Below are experts of layer 6 (counted from 0) of a mixture-of-experts language model. Rows are named down (a neuron's output weights, with its number) and show model dimensions 0-95. Each number is 128 + 24 x the weight over its row's rms, rounded and kept within 0 to 255.
Before each expert's rows: "comes before" lists some tokens at least twice as common just after its tokens as in all text. This comes from a sample of Wikipedia text that the model never trained on. Tokens count by the router's weight.

# expert 9
comes before: ",", " of", ".", " and", " (", " in"
down3 [132 151  94 135 144  90 130 147 139 122 125  84 146 114 178 146  90 141  85 153 138 103 137 114 124  88 114  94  91 110  91 123 168 147 150  99 109  60 106 109 138 135 163 136 105 120 128 152 156 129 156 131 106 125 130 133 111 161 127 124 138 166  93 131 137 109  87 164 117 124 142 127 172 135 143 141  95 150  92 144 141 130 163 155 102 128 112 162 160 129 139 172 110 131 123 119]
down4 [159 172 150 109 116 146  91 130 144 141 151 107  75 126  70  94 134 137 130 103 154  95 132 116 118 133 155 114 171 128 109 139  90 144 105  68 102 156 144 112  98 104 125 102 162 127 146  84 128 112 147 149 149 106 118 146 164 148 139 150 154 121 162 168 129 169 146 139 151 100 127 161 130 115 176 132 137 123 127 114 147 128  97 173 131 131 123 156 104 129 118 117 147 102 137 134]
down5 [125 158 172 144 104  92 150  98 165 111 138 132 102 123 131 147  96 110 110 173 140 143 167 118 142 177  89 139 111  91 103 153 129 162 154 112 128 114 113 101 156 117 100 116 135 129  89 117 155  70 142 133 106 141 153 121 118 152 125 135 108 126 139  91  90 144  55 162 162 110 129 130 149 124  91 147 136 131 116  88 103 129 110 163 118 129 156 131 133 140 116 100 125 138 109 134]
down6 [152 148  78 119 105 143 122 198 161  97  83 137 113  85 131  91  76 122 103 113 125 100 121 112 101 136 145 114 144 159 114 113 113 127 152 133 164 138 117 144 109  86 104 128 110 134 145  95 118 169  87 136 141 114  92 125 148 148 139 138 142 121 138 102 146 132 160 150 137 110 157 128 124 113 122 163 101 135 140 176 125 156  90 100 148 158 155 159 129 114  97 149 153 110 126 147]
down7 [ 95 111 104  86 113 125 156 148  94 132  75 127 140 157 148 151 154 141 114 142 109 167 152 144 127 129 125 176 149 145 129 145  85 114 133 104 130 131 115 142 112 138 159 107 134 148 154 127 153 120  99 132 137 156 105 113 115 126 127 154 141 143 114 131 116 145 100 127 145 134 159 105  63 135 111 155 143 166 110 202  95  96 138  87 131 133 107 140 111 116  87 119  86 120 130 175]
down8 [133 153 121 143 134 105 128 136 108  88 137 105 124 107 101 122 119 125 142 135  75 178 114 132 137 153 138 130 117 145 123 136  82 161 150 148 155  89 139 118 100 147  83 161  97 176 147 143 139 134 125 160 139  95 129  87 120 169 141 107  73 129 100 157 111 113 152 133 121 123 134 126 169 125 107  99 141  75 121 137 117 127 134 162 127 121 146  95 111 157 108 134 173 180 130 100]
down9 [116 142 140 110 117 156 127 176 134 120 112  81 111  91  98 105 160 155 131 161 139 129  96 162 143 119 129 103 152 149 140 113  69 135 162 160 152 153 132 117 128 154 105  73 102 130 148 153  95 161 116 172 127 135 119 147 135  96 134 113 146 120 143  99 107 162 136 134 120 148 110 159 124 108  80 123 157 171 122 147 116 137  73 126 114 162  96 153 106 126 106 105 141 119 142 115]
down10 [152 156 105 146 118 145 121 130  84 126  87 141 177 102 143 135 124 169  83 137  78 104 121 110 124 132 109 118 129 161 143  74 102  76 103 119 138 128 171 112 120 164 148 123 149 137 151  89 122 140 156 153 107 142 144  89 152  91 125 170 120 132 177 119  85 118 103 145 138 129 143 112 120 133  90 106 139 120 135 145 136 132 112 122 120 142 132 148  83 134 103 107 174 134 130 143]
down11 [106 130 142  90 148 110 173 144 115 118 130 169  69 122 132 112 172 116 150 186 137 128 127 127 132 152 149 149  94 116  82 146 113 173  95  75 126 144 124 100  99  86 116 131 142 116 122 112  82 132 132 154 165 117 179 122 104 132 140 120 155 134 123 140 129 162 117 147 114 120 154 169 142 156 150 143 138 115 131 135 135 113 160 167 127 117 123 114 118 114 159 116  90 152 161 129]
down12 [123 118 119 103 135 147  98  99  84  74 147 148 114 181 131 161 168 145 140 144 160 125 103 129 126 105 176 133 127 131 111 115 142 118 116 179 129  71 131 137 104 163 125 133 104 144 108 127 152 137 165 169 153 159 149 122 135 108 136 164 123 115 118 146 120  94 125 104 133 150 144  87 142 112 158  78 163 126 127 109 129 103 160 129 161 159 150 111  80 118 124 134 129 140 158 132]
down13 [148 151 158 106 103 166  85 100 144 135 112 123 157 124 110 127  63 134 151 129 147  97 128 126 127 156 143 102 135 119 137 129 139  85 115 123 100  85 120  86 111 134 147 111 120 113 107 105 118 147 131 139 130 107 143 113 123 141 122 116 119 139 158 132  68 133 148 134 142 166 129 119  64 128  91 169 123  96 149  91 114 120 117 185 147 181  99  86 133 120 115 142 125 127 109 154]

# expert 8
comes before: "\n", "-", "|", ":", " in", " on"
down3 [ 96 132 125 127 111 125 147 132 131 123 135  92 120 129 120 157 119 124  81 149 145 129 176 143 115 179 133 122 171 155 138  71 182 146 171 130  78 101 157 136 157  97 142 103 109 122 117 153 125 136 150 133 110 101 108 102 146  95 116  86 140 128 112 123 132 117 119 167 153 159 150  95 104 116 119 129 103 161  79 120 122 128 172 122 106 106 134 163 134  97 159 145 143 138 130 101]
down4 [138 147 150 134 137 120 106 119 123  88  96 158 135 153 105 109 118 105 158 155 147 117 164 132 132 161 143  83 109 107 134  91 124 155 111 118 123 113  91 164 138  85 134 133 140 141 131 137 192 133 124  87 109 139 123 153 124 132 125 129 135 152 132 148 145 163  82 120  75 181 103 129 152 110 121 127 126 141 113 133 148 139 109 124  65 128  91 159 101 106 104 112 172  95 114 100]
down5 [115 137 150 114 114 145 141 108 103 108 166 151 131 105 137 126 147 132 120 102 131 137 121 143 155 118 152 121  80 123 134  92 137 158 105  66 145 178 109 140 129  90 113  71 108 146 184 138 107 125 138 134  51 143 155  96 118 159 139 139 117 135 158 128 112 135 106 124 130 117 141 136 134 104 171 111 133 103 166 142 140 117  95 143 134 114 122  92 118 123 174  73 129 123 115 123]
down6 [111 156 121  86 109 156  83 142 139 105 127 165 130 109 160 152  98 109 140 108  96 135 142 139 129 154 147 103 109 138 126 141  87 146 128 122 122 142 125 166 158 118 165 155 130 161 146 102 147 167 129 130 165 129  96 113 150 104 125 165 137 149  89 116 142  86  96 159 104 134 132 110 134 116 108 111  80  82 139 169  91 144 123 114 164 139 134 120 115  79 116 166 138  90 109 139]
down7 [105 170 141 133 134 137  88 179 119 189 112 143 152 110 173 155  97 169 125 125 149 103 123 121  90 126 160 117 132 144  73 134 127 126 105 126 117 131 101 170 110 138 149 119 127 163 135 165 137 108  76 124 149 111 142 123 132 137 148 148 127 138 126  82 132  77 143 119 142 140 175 139 107 153 163 151 163 150 134 157 135 123 131 138 121 153 100  89 130 123 148 159 101 115 129 150]
down8 [112 172 156 156 131 169 120 120 154 123 116 104 125  90 142 123 148 124 120 166 147 146 151 144 168 143 108 162 139 181 123  97 146 116 151 170 120  96 163  83 140 112 106  92 138 131 148 131 149 153 112 103 144  89 117 121 133 154 165 125 124 145 137 122 102 133 113 116 138 124  96 119 122 155  67 161 100 154 123  88 132 178 116 175 166 115 117 104 104 119 115 109 144 131 142 130]
down9 [117 124  71 108 105 116 101 114 135 127  90 105 101 130 118 175 100 150 104 123 141 140  74 161 135 131 136 115 104  78 165 123  90 103 133 179 142 165 173 106 125 129 126 100 106 113 171 103 134 130 132 108 121 178 138 135 140 130 128 139 132 130 124 157  71 127 149 154  92 134  91 144 127 134  75 131 155 150  91 119 109 109 135 145 147 128 108 119 110 108 127 129 129 164 123 131]
down10 [154 171 163 171 150 122 140 125  93 123 125 103 170 161 105 128 116 182 124  97 124 125 127 121 130 111 115 131 113 170 137 113 147 134 100 128 105 129 135 144  95 119 135 123 160 149 115 113 173 157 200 140 160 131 111 107 128 121 165 169 126 156 138 119 150 127 128 134 189 140 124 150 135 105  82 131 131 129  87 146 123 132 129 104 144 103 134  79 122 116 120 139 145  69 134 124]
down11 [118 150 114 137 169 142 144 119 113 157 136 139  85 119 109 106 152  99 164 146 144 130 119  73 130 123 171 125 148 120 116 108 125 160 136  94  90 104  87 111 152 135 168  67 126  92 139 131 147 127 127 143 149 110 183 135 175 105 129 100 149 116 151 101 113 143  97 152 116 121 150 138 116 172 140 121 135 142 105 149 125 139 116 135 103  91 114 146 166 121 138  82  96 117 144  93]
down12 [131 142 128 109 135 144 156 118 101 137 112 128 110 122  79 151 127  97 127 145 107 122 161 124 114 110 110 130 130 101 104 109 141 116 151 163 129 104 202 172 145 177 134 111 143 173 158 109 106 130 146 134 130 181 170 122 148 104 135 147 113 139 162 108 154 111 137 148 114 144 135 124 144 131 130 103 156 148 138 141 127 127 135 132 138  92 119  68 174 141  96 121 135 132 200 149]
down13 [102 107 146 115 119 156 143  92 108 149 125 116  89  89 127 159 129 125 194 158 130 101 119 138 102 151 139 128 155 126  90 131 145 119 156 165 142 108 148 101 149 128 100 130 110  91  85 152 184 143 122 121 161 107 131 147 130  91 124 142 125 130 153 132 142 158 124 150 121 132 126 150 105 122  95 169  97 155 116 124  84 104 139 156 120 141  94 121 167 117 101 140  73 109 156 152]

# expert 1
comes before: " the", " a", " The", " ", " his", " He"
down3 [122 100 166 130 117 137 157  91 107 100 142 138 140  74 150 109  89 114 142 134 165 115 115 127 164 108 149 134 105 147 152 147 136 165 186 134  93 114 154 150 108 118 106 112  87  90 117 161 183 101 129 137 142 104 125 117 147 107 126 134 182 162 123 135 113 112 115 142  96 131 100 156 103 140 130  86 101 152 116 143 113 116 126 127 120 127 114 141 133 110 130 130 123  75  79 104]
down4 [140 132 155 101 125 190 139 151 126 119 120 145 111  98  97 120 128 158 157 117 149  97 132 118 121 144 118  72 103 147  95 104  95 137 107 163 113 121 127 108 157 135 109 138 160 155 183  92  99 116 134  95 117 140 140 161 137 106 147 149 145 194 148 147 129 171 128 148  99 124 105 165 138 128 167 155  97 118 149 112 147 129  80 138 110 104 166 141 114 123 143 129 148 118 127 146]
down5 [131 142 148 146 115 100 122 132 138 136 160 132 107 161 109 117 106 144 168 129 150 131 163 110 189 151 104 150 114 112 192 114 119 157 101 144  77 127 118 128 149 107 136 107 117  88 184 127 126 120 132 127 144 125 124 110 129 125 125 150 130 132 152 107 103 126  67 123 109 123 126 135 135 157 104 154 168 126  92 132 151 109 130 127 148  69 195 133 130 133 108  78 124 148 120 121]
down6 [136 148 104 183 107 124 136 130 126 142 149 114 115 110 115  91  89 158 130 115 164 140 129 168  95 109 100 127 151 125 117  81 136 108 136 141 141 134 120 110 141 120 132 109 150 119 131 140 140 163 121 125 168 152  87 179 152 118 107 120 109 141 128 107 126  71 194 150 118 129 171 160 134 141 140 144 123 109  99 147 166 160  89 153 179 160  96 101 123 116 117 118 129 102 119 134]
down7 [130 133  86 112 101  85  78 132 109 116 143 145 149 130 123 138 106  81 129 154 116 136 176 135 138 150  93 107 139 102  73 136 112 146 146 109 121 113 129 105 131 131 121 113  84 154 123 142 102 106 129  91  83 174 144  80 142 139 139 129 116 101 105 136 191  86 139 132 111  90 133 147 158 133 130 119 160 134 156  96 132 108 113 161 142 103 125 138 162 139 116 124 129 115 114  83]
down8 [ 97 111 106 129 140 173 116 118 126 130 140 102 130 164  77 113 102 142 120 110 124 136 139 124 129 155 122 179 132 155 142  96 112 137 149 139 131 121 130 128 109  98 114 101 131 161 154 127 166 146 165 101 172 123 144 100 124 170 158  95  89 140 102 141  69 149 126 146 137  97 121 162  72 118 113 146 111 150 130  93 156 137 135 147 149 149 117 132 128 197 136 115 116 143  97 107]
down9 [131 149 109  96 152 157 131 120 155 123  70 101 107 139 137 143 139 198  96 156 161 147  93 133 151 150 105 104 106 117 144 108 109 148 141 146 139 142 157 137 108 135 110 130  95 162 137 109 129 159 119 179 133 135 105 118 133 117 153 126 110 123 189 149  90 171 125 108 122 147 156 127 165 118 116 151 141 176  87 185 118 134 128 130 128 120  94 116 123 122 152 116 137 129 151 105]
down10 [125 145 165 139 137 174 103 142 113 110 159 102 138 128 157 122 114 179 160 110 145 142 129 116 110 100 190 130 130 120 163  98 112 112 127 137 146 188 112 181 110 129 179 128 116 140 132 146 104 127 167 130 182 145 121 143 102  98 103 134 190 120 108 148 113  91 170 110 136 174 154 117 121 108 129 122 118 143 106 103 131 143 118 120 119 149 148 144 133 117  93 120 133 129 124 136]
down11 [132 104 161 155 124 119 129 100  92 113 155 151  97 112 119  89 150  90 127 115 107 143 113 128 131 133 164 139 131  95  68 116 125 166 118  70 107 125 104 142 116 121 137 120  99 138 129  74 148 110 124 146 130  77 143  97 129 132 111 147 146 114 166 118 150 110  61 119 148 118 126 104 142 180  99 105 102 142 155 157 105 142 101 116 146  98 133 120 146 108 116 111 152 113 138  93]
down12 [143 110 135 133 108 139 111 121  90 160 105  85 119 135 172 155 156 140  79 103  90  98  81 127 139 142 102 130 110 149 103  98 133 159 164 125 196 144 144 163 132 138 127 116 145 167 147 154 148 192  93 119 120 125 148 120 144 107 117 104 149 152 106 161 121 158 125  85 132 139 101 149 170 112 142 129 151 142 123 161 145 110 163 155 108 145 130 128 142 127 127 137 117 133 140 107]
down13 [118  99 131 117 133 139 122 126 116 126 110 160 128 113 129 120  99 136 151 104 120 101 148 128 107 172 146 132 123 128 155 121 122 113 125 167 144 111 143 123  63 127 108 137 101 128 136 124 124 153  88 149 152  99 143 125  83 140 131 111 128 121 129 160 100 194 125 155 156 103 104 117 124 161  85 139 127 148 134 172 126 110 133 109 140 123  40 108 155 113  64 151  95 146 142 126]